Below are experts of layer 3 (counted from 0) of a mixture-of-experts language model. Rows are named router (the router's row for the expert), gate (a neuron's input weights, with its number), up (a neuron's input weights, with its number) and show model dimensions 384-511. Each number is 50 + 15 x the weight over its row's rms, rounded and kept within 0 to 99.
Before each expert's rows: a language model's description of what the expert responds to. This comes from a sample of Wikipedia text that the model never trained on.

# expert 17
Description: Table pipes and URL dots. Table cell separators "|" in data tables, dots inside website addresses such as gov.ph, citation marks, and URL pieces like www, http.
router:47 71 19 46 43 43 35 29 84 61 60 58 30 66 47 48 70 52 69 64 71 72 54 80 25 48 57 60 35 51 37 66 55 33 61 53 27 28 34 57 68 32 41 38 65 62 25 69 28 47 41 41 62 40 68 61 37 61 51 65 52 70 56 60 28 36 51 45 31 39 46 47 44 52 50 44 67 58 63 62 38 53 29 34 59 74 54 55 56 38 62 31 18 69 61 68 77 50 52 51 53 54 31 37 40 58 31 39 61 45 58 82 39 16 92 58 43 59 46 73 76 15 67 37 27 57 38 34
gate1:46 39 64 26 28 54 44 27 54 39 36 58 41 44 51 55 52 28 60 36 44 64 24 38 44 69 56 68 49 70 41 49 35 51 60 42 52 54 68 51 43 65 54 56 48 43 17 38 53 66 40 61 50 54 48 45 41 50 55 66 78 37 62 57 60 40 29 62 52 52 56 55 21 58 41 50 45 68 64 71 48 71 43 57 55 73 64 16 58 33 58 54 67 62 17 36 60 75 32 40 56 66 37 35 57 60 42 50 44 45 58 65 60 26 80 57 60 50 44 44 68 59 64 60 65 67 55 08
up1:46 45 47 60 29 25 49 41 53 54 63 33 59 30 45 63 46 71 63 37 68 70 32 32 57 56 70 39 56 58 50 45 67 53 60 27 40 43 59 39 66 37 53 36 51 33 44 52 53 25 55 48 34 46 34 44 50 70 61 63 46 37 41 54 41 52 40 62 53 53 54 46 12 33 71 45 81 28 39 48 35 52 33 61 63 68 36 57 68 58 29 52 40 42 57 57 31 46 38 60 51 26 29 66 24 52 54 32 63 55 38 48 23 43 57 49 39 76 75 35 44 36 27 35 50 52 67 39

# expert 31
Description: Mid-word stem pieces. Word-internal stem fragments after prefixes or hyphens, followed by suffixes like ed, ing, ation, such as unim-press-ed, pre-par-ed, oc-cupancy.
router:77 61 29 72 88 35 44 53 51 52 34 71 40 58 51 66 39 38 71 53 50 45 41 44 48 26 70 44 50 48 50 58 53 32 39 62 54 38 27 49 45 61 65 66 33 61 37 22 29 37 41 22 39 10 34 34 70 40 70 56 39 56 40 40 52 26 39 51 34 29 47 27 62 55 41 45 59 26 61 21 51 50 37 41 32 27 50 62 37 85 37 67 57 35 51 34 55 19 72 30 36 68 73 51 51 73 27 46 30 47 43 32 28 52 53 79 53 46 75 48 62 47 58 98 61 24 68 45
gate1:50 32 72 45 72 25 16 63 32 51 42 58 53 61 57 63 40 45 58 30 55 42 58 49 54 36 50 46 36 40 88 44 48 55 60 57 37 70 45 55 65 84 52 55 32 63 08 54 46 33 22 45 73 53 27 68 47 40 81 81 56 32 46 57 22 51 43 50 49 57 21 36 61 52 35 59 56 21 28 63 55 63 64 62 40 44 47 67 64 78 56 30 62 48 27 30 53 15 59 42 42 34 49 66 36 67 42 42 53 45 59 70 63 38 38 48 50 44 81 37 37 78 51 37 30 29 58 33
up1:37 32 57 51 85 41 34 49 50 37 55 49 32 55 75 48 32 60 58 24 58 46 16 50 42 40 41 44 40 32 57 51 50 55 55 70 41 49 66 56 51 77 73 63 47 69 11 35 67 33 22 61 75 44 35 59 48 61 69 60 44 52 37 29 39 47 34 47 57 35 40 58 62 37 61 72 48 49 32 76 47 54 42 64 68 26 41 37 43 79 23 32 27 45 60 24 54 42 59 48 37 23 43 46 25 69 41 50 48 66 54 56 77 52 59 32 45 38 84 64 47 87 38 29 47 42 44 73

# expert 15
Description: Conjunctions and commas. Coordinating words and separators within lists and clauses, such as and, commas, or, but, slashes.
router:49 69 60 50 29 77 15 54 49 53 44 27 59 27 42 22 29 43 44 46 34 41 35 33 43 59 63 38 42 53 62 45 53 51 54 58 38 51 28 48 41 64 61 46 47 70 74 45 71 44 54 55 52 54 67 63 53 30 35 75 10 66 55 43 69 89 64 40 51 53 34 61 44 43 45 57 31 42 42 55 53 22 52 43 44 49 71 67 43 56 38 38 37 27 54 62 49 46 62 48 44 51 36 53 26 62 76 55 77 36 44 63 46 41 33 48 64 50 33 84 50 54 35 58 54 74 38 52
gate0:42 32 40 60 40 57 45 55 52 50 37 31 70 36 46 51 69 50 65 53 31 66 83 34 39 81 58 66 72 36 81 34 50 24 34 44 58 51 59 78 40 60 68 47 41 64 49 54 52 49 66 75 49 65 33 34 61 39 77 43 55 64 32 47 64 52 52 70 45 47 57 74 56 53 57 45 50 36 56 52 42 71 67 58 54 33 64 33 97 49 25 58 59 42 48 33 63 63 18 25 19 49 50 05 18 22 61 75 64 48 67 43 45 55 33 53 32 66 54 42 51 57 44 53 73 68 48 45
up0:51 07 50 47 53 64 41 39 46 40 46 21 36 44 58 49 40 39 65 43 43 58 58 39 31 70 37 74 45 42 69 49 67 70 26 62 50 41 54 14 61 46 74 52 42 57 40 64 34 51 52 88 48 53 33 44 54 11 61 52 49 47 41 39 42 49 49 59 60 64 51 77 84 62 38 54 36 25 45 58 66 77 20 52 54 36 61 48 89 31 42 36 36 51 51 18 70 53 55 40 55 33 68 30 33 41 44 65 58 25 61 33 70 46 28 59 20 53 49 56 50 54 30 61 56 61 75 33

# expert 30
Description: Table cells and digits. Pipe separators and single-digit numbers inside data tables of statistics, dates and measurements.
router:42 64 67 31 45 21 40 41 31 43 49 81 32 35 51 57 54 49 62 50 31 48 70 68 34 66 63 76 35 62 66 68 36 60 65 53 32 48 21 39 46 45 51 42 52 44 23 55 51 49 68 46 77 48 71 34 58 35 52 57 68 41 61 64 35 58 64 56 48 45 48 52 37 56 56 58 47 47 51 57 54 55 71 67 32 74 41 36 65 40 67 39 46 52 63 58 72 70 54 45 66 20 54 78 35 42 63 51 39 38 81 61 37 70 53 40 58 66 61 42 63 37 54 63 74 55 42 62
gate1:49 45 27 45 62 46 49 46 63 46 50 44 66 41 71 62 52 34 41 50 48 63 58 09 49 43 58 35 56 35 52 81 43 73 64 27 50 43 55 23 20 62 44 67 77 68 61 69 45 33 47 62 48 43 46 52 44 67 45 85 40 51 71 68 76 76 67 90 42 67 26 39 60 65 40 61 25 11 84 45 70 53 58 56 68 14 43 36 64 31 46 45 45 39 38 46 67 56 57 69 32 56 46 29 39 45 49 34 58 48 58 55 35 40 59 25 32 70 39 48 60 83 68 51 41 38 70 64
up1:40 69 50 47 48 38 32 47 37 43 55 62 41 61 53 55 71 70 56 63 46 32 37 38 48 39 48 42 45 48 71 42 33 58 71 45 52 52 48 65 32 53 60 50 67 67 51 50 48 69 28 64 39 47 45 50 67 83 35 57 41 45 63 64 71 69 50 53 39 63 61 54 52 50 46 59 56 35 47 35 48 51 54 68 57 27 32 25 53 42 58 55 76 50 49 44 60 65 83 39 73 62 54 78 22 38 51 80 71 61 43 48 48 31 22 49 59 85 46 66 38 72 41 41 43 37 56 72

# expert 9
Description: Ordinals and position adjectives. Ordinal suffixes and order adjectives after the, a or his, such as 19th century, first, same, following.
router:41 54 29 64 43 52 70 50 72 54 53 65 81 55 48 45 55 41 43 37 22 31 45 34 45 06 54 47 47 66 60 73 58 59 60 48 44 37 84 66 52 61 34 92 66 66 40 53 53 54 45 68 40 37 52 38 49 38 63 37 50 28 69 54 60 74 30 38 50 40 64 49 37 58 42 55 65 40 25 46 66 51 53 78 35 27 67 35 53 62 42 46 40 58 63 41 87 38 61 47 34 55 50 34 38 44 39 64 39 48 26 33 45 39 27 45 63 61 57 50 37 62 31 69 77 60 56 73
gate1:43 66 74 57 55 49 42 45 65 46 36 63 66 57 49 42 40 33 35 37 59 53 17 59 41 47 62 54 41 50 50 61 75 63 75 53 32 52 52 67 34 70 83 26 51 54 77 51 44 36 61 62 50 56 70 44 63 46 50 45 50 44 65 42 52 55 53 22 51 72 54 35 80 42 38 44 58 46 41 63 64 28 70 49 58 65 38 51 70 37 51 35 43 60 28 52 86 69 56 70 37 36 75 54 39 70 65 40 47 45 48 50 69 44 57 47 61 82 25 44 62 45 50 48 51 38 65 60
up1:67 31 44 32 24 25 48 46 40 69 48 67 50 33 38 57 60 60 36 65 29 49 69 52 57 59 60 53 48 66 30 19 44 46 28 42 80 30 46 40 57 56 22 57 45 33 26 62 29 53 53 56 33 50 57 63 09 57 66 53 33 62 48 32 41 50 55 69 46 33 33 42 47 60 74 57 40 50 46 37 51 40 20 56 30 68 68 52 26 69 46 64 47 83 58 61 22 46 52 53 76 48 42 56 68 20 68 65 53 63 58 28 16 88 63 72 46 10 63 52 25 50 38 32 60 31 60 45

# expert 0
Description: Proper-name word pieces. Inner or final pieces of foreign names and place names, plus capitalized title words such as Night, Cup, Lake.
router:41 67 40 43 36 62 58 48 44 52 35 45 60 23 43 72 51 47 45 39 63 50 59 59 56 24 68 65 45 43 42 48 49 66 21 55 52 79 43 51 62 68 39 67 56 50 48 45 61 73 42 68 51 53 48 71 39 61 27 42 55 50 66 38 56 15 38 45 56 40 46 31 59 33 30 65 58 55 49 13 56 47 82 51 54 55 54 47 53 43 23 47 69 58 80 67 46 64 58 47 56 58 88 67 79 28 54 47 36 44 44 41 35 53 59 57 36 41 81 26 35 39 49 36 60 47 31 41
gate1:52 51 64 76 51 37 56 65 83 58 49 55 34 69 61 69 56 51 60 57 70 55 57 68 55 63 33 79 37 51 24 66 30 51 70 46 67 62 54 34 50 53 57 49 43 54 38 51 48 48 17 42 46 54 93 66 41 55 55 86 50 54 35 44 19 54 20 45 43 27 48 61 83 26 40 66 46 66 48 44 44 25 37 47 62 47 43 81 55 56 65 36 59 50 45 49 38 39 65 32 68 49 53 31 51 66 80 56 49 31 53 34 75 69 45 71 38 46 37 50 64 48 49 36 47 50 26 34
up1:43 49 70 35 48 75 44 48 79 27 47 60 45 56 52 23 65 48 70 18 69 49 81 54 55 77 37 48 26 68 64 38 66 37 50 53 41 42 25 41 55 68 53 66 63 40 59 21 44 68 29 44 05 14 20 80 75 55 54 50 45 53 43 31 52 47 52 66 56 65 54 89 75 72 58 27 59 59 41 70 27 29 27 57 47 39 57 65 20 46 62 76 46 49 31 72 43 59 60 32 16 63 73 56 59 38 61 48 54 42 38 46 49 63 67 64 50 56 54 42 57 39 37 49 40 42 36 43

# expert 26
Description: Mid-word foreign-name pieces. Consonant or syllable pieces inside South Asian, Turkish and other non-English names and titles, e.g. Kan-y-aka, İ-z-mir, Ka-z-mi.
router:25 51 51 59 48 55 61 70 47 48 24 65 51 43 61 51 61 74 41 67 42 56 34 39 39 32 40 35 50 51 78 60 63 64 53 30 62 49 48 54 35 71 41 55 60 74 64 40 46 46 37 45 62 82 67 41 77 63 44 43 60 53 52 65 45 44 47 34 56 36 30 48 68 42 40 66 43 89 26 61 27 69 40 39 64 36 51 47 31 62 59 67 65 56 24 53 37 40 57 64 61 55 70 33 57 62 59 35 21 48 52 46 60 53 21 47 60 47 63 61 62 57 63 22 53 44 57 60
gate1:62 54 70 46 62 41 34 62 44 82 73 52 37 28 28 40 57 69 44 54 33 48 23 43 41 28 56 51 23 47 61 60 75 18 31 52 56 88 55 44 55 39 39 69 52 61 62 29 44 46 41 63 61 38 60 68 41 03 36 36 44 45 62 40 37 46 56 36 62 54 47 21 39 33 48 68 55 52 63 63 76 47 58 56 78 37 41 49 50 50 53 91 23 70 65 39 40 54 41 46 62 36 63 67 55 60 59 58 69 45 53 76 53 42 50 46 48 29 46 58 22 66 56 44 49 67 56 32
up1:44 60 58 62 72 41 47 51 21 30 25 54 71 53 67 60 62 33 29 56 53 56 67 49 61 58 45 54 66 26 56 38 40 72 43 67 51 19 53 62 52 41 63 37 49 54 49 63 31 61 76 34 38 59 33 29 63 74 50 61 47 49 42 26 66 44 70 71 28 57 65 70 70 66 85 33 41 55 51 36 35 39 52 58 50 43 33 67 64 59 50 23 68 30 36 51 62 61 50 66 50 71 34 35 44 45 23 54 47 51 76 41 50 29 28 64 56 42 69 62 53 59 38 53 40 22 57 59

# expert 1
Description: Romance-language name pieces. First pieces of personal and place names, often Spanish, French or Dutch, in rosters and lists, such as La, Le, Van, Gómez, Jérôme.
router:46 53 50 12 47 54 36 37 46 52 58 45 42 65 37 42 39 40 57 50 73 50 36 66 63 54 61 32 35 33 47 40 44 70 31 40 48 55 66 41 81 48 49 31 35 40 39 73 53 52 46 57 45 77 36 51 63 49 43 47 76 25 21 65 75 46 30 28 49 23 66 60 65 68 55 53 60 69 49 56 35 63 39 24 33 30 31 52 54 53 29 41 56 51 66 43 68 62 44 53 61 12 68 83 84 61 34 46 31 54 30 42 58 37 64 46 45 46 31 41 26 62 37 32 40 40 51 52
gate1:54 41 86 54 47 60 23 60 14 36 56 59 58 63 55 43 51 43 58 40 45 36 90 22 54 47 64 33 40 41 67 42 61 65 56 59 60 55 29 42 40 30 60 69 28 50 60 68 73 42 53 78 40 30 38 55 49 42 54 51 65 19 62 92 65 60 36 50 70 70 51 44 63 41 68 49 38 40 51 39 62 76 63 18 53 26 59 36 41 41 47 66 52 53 49 67 69 86 52 55 50 36 45 03 57 70 73 57 60 62 24 33 61 19 55 51 51 66 59 56 34 76 64 51 52 70 36 41
up1:59 48 23 61 57 14 86 49 73 82 62 29 58 58 44 72 42 51 50 62 45 52 29 64 45 35 59 66 63 58 19 47 42 52 70 51 30 52 56 71 53 57 37 41 66 35 26 18 42 59 43 55 42 60 60 56 43 63 47 40 25 73 37 35 43 40 63 30 34 30 55 60 36 47 44 52 67 61 62 61 51 17 59 63 43 53 43 66 56 48 41 40 38 56 50 34 41 18 39 72 56 59 38 79 47 23 38 43 38 01 68 66 38 78 43 28 66 37 53 57 75 20 25 74 48 32 58 44